config.toml
n_layer = 8
d_model = 96
n_experts = 16
experts_per_token = 2
d_expert = 64
d_shared_expert = 0
activation = "clamped_swiglu"
moe_layers = [1, 3, 5, 7]
router_score = "softmax"
normalize_top_k = true
routed_scale = 1.0
balance_loss = 0.0153
balance_bias = false
init_std_router = 0.013
lr_router = 0.00104
vocab_size = 2048
norm = "rmsnorm"
norm_eps = 1e-06
tie_embeddings = false
optimizer = "soap_variant"
lr = 0.00834
grad_clip = 0.5
batch_tokens = [32768, 65536, 131072]
seq_len = 1024
train_tokens = 592500000
steps = 8870
dataset = "wikipedia_en"
Below are experts of layer 5 (counted from 0) of a mixture-of-experts language model. Rows are named router (the router's row for the expert) and show model dimensions 0-47. Each number is 128 + 32 x the weight over its row's rms, rounded and kept within 0 to 255. Numbers have three digits each.
After each expert's rows: a language model's description of what the expert responds to; "mostly gets" lists some tokens that are sent to it at least half of the time. This comes from a sample of Wikipedia text that the model never trained on.

# expert 4
router:099170160161148124180092140111146154107134138088144048058137131092121159126121116125155144071192165138138124118158082126139119147076128145148101
Description: Line breaks before headings or tables, table pipes, list dashes, and sentence-opening words like The, In, After, and month names.
mostly gets: "The", " December", " January", "After", "See", "On"

# expert 15
router:125139131089179113125166079130131137121075146129146119098064147126101067117161134092137089088142162125151135113180073157123118196132129158082146
Description: Verb suffixes and stems such as ed, ing, ated, ted, and verbs like made, found, used, e.g. collaborated, faced.
mostly gets: "ated", "ted", "present", " him", " first", " made"

# expert 10
router:170031173169158134132148096098154111140048096171167104118140120141149086103118134115157135181077101122154135105121140185123174192100069114143100
Description: Digits and number pieces in tables, scores, times, coordinates and statistics, such as 66:46, 0–0, 3,915, 42°11′.
mostly gets: " 3", " 2", " 6", " 0", " 5", "00"

# expert 1
router:131130115167138102157071113123125156128125113122115127112169148138181103162103102121083155099109165146105043157173162136131101140161135021152151
Description: First piece of capitalized proper names, initials and acronyms, plus hyphens, en dashes and opening parentheses, e.g. I-94, (Electoral, Bár-Kalán.
mostly gets: "–", " (", " Z", " Mi", " Gu", " Bar"

# expert 9
router:112163161101123121120121131079133141104045160126123172132123067151152105144137185138153138088186126135150148146128087123124052112132132100115178
Description: Words before a noun, such as the, its, their, his, two, and adjective endings like -al, -ive, -ian, plus list-item dashes.
mostly gets: " their", " its", " United", " two", " this", " his"

# expert 14
router:138039162134127144160115190155112136120116134094103092137177105133136155121101072131147123090169184123152172203137117096130180144156088092162137
Description: Commas, periods, semicolons and conjunctions ending or linking clauses, such as and, which, but, who, in running prose.
mostly gets: " and", ",", " which", "),", " who", " but"

# expert 5
router:158082080065182146109126164085153126145143104132115157187124129129124168102135108114154124127108104099103114098061073168125077079146175137118127
Description: Final pieces completing nouns, especially plural s, es, ies and suffixes like ity, ation, e.g. countries, Germany, Appearances.
mostly gets: "%", "ations", " years", " University", " States", "ity"

# expert 11
router:087171114144064120146088099104100125127217112108167128078129132168130186135156178124127128160144165159153125161173155176063097178172120103173162
Description: Bare space tokens, mostly between words or empty table cells, and lowercase word-initial pieces like f, c, sp, ex.
mostly gets: " ", " W", " f", " c", " S", " w"

# expert 8
router:152144141075130131119125151179125125120131096135090119122061117120168112158103116151120110142127084208041127120132152050138151109093179127120091
Description: Given names and surname pieces in lists of people, such as John, William, en in Kennedy, plus year prefixes 19, 18.
mostly gets: " John", " Ka", " Je", " 19", " William", " Me"

# expert 12
router:160179095099187097155153105210140129119160141138152107111102152157063110120115115153070119123149192145184198117113171086173181138187121056155164
Description: Prepositions and quote marks before a noun phrase, such as of, for, with, at, and first tokens of table cells or field values.
mostly gets: " \"", " at", " d", " Al", " do", " h"

# expert 0
router:151128117154186165133133153052164149139148169176093167152124133133090159196155117131131110151191114105115100106146136150176129132130179203088104
Description: Middle and suffix pieces of abstract English nouns and verbs, such as s in decision, ment in document, ation in compilation.
mostly gets: " me", "position", " event", "equ", " result", " life"

# expert 7
router:136080157111134105105145134165131099128183191130151098110101131173107153077127085134116130125122131164209113147156105099170207152131115091139160
Description: Table cell separators in sports and election tables, plus prepositions and auxiliaries after a noun, e.g. in, of, was, is.
mostly gets: " is", " was", " in", " from", " on", " were"

# expert 2
router:124187119169116155127123179111121158114145093118118172128051155145136128113152136101127128103095106064113079070144124054103078094121145168122120
Description: Word-final pieces forming agent or role nouns and other endings, such as ist in chemist, ur in entrepreneur, ctor in factor.
mostly gets: " st", "ctor", " car", " team", " part", " end"

# expert 13
router:116171121136078118104125113176159126145129182099111147108197093149133140155108186125127147141102167152138167164144135170109189075119090121125093
Description: The articles the, a, an, and opening syllables like de, re, pro, mo, plus u in Authority in taxonomy infoboxes.
mostly gets: " a", " an", " pro", " de", " ca", " se"

# expert 6
router:114078118153067150101161203150108117155127080193156162182129152120136130108108123166115124157115095113097135142050123205096093072108117093115136
Description: Short vowel-heavy syllables inside foreign names and taxonomic words, such as le in Jakovlev, ga in Vegas; also pronouns he, she, we.
mostly gets: " he", " she", " we", " Ne", "ko", " We"

# expert 3
router:093090132121082130130156057133078096123133124106085093159190134016115098122124171112173155143080054080088079155126128100124115149099111165118122
Description: Short syllable pieces inside words such as co, pro, li, vi, and line breaks ending infobox or list lines, e.g. Unwelcome, Scope.
mostly gets: " co", " pro", " Co", " bo", "″", " lo"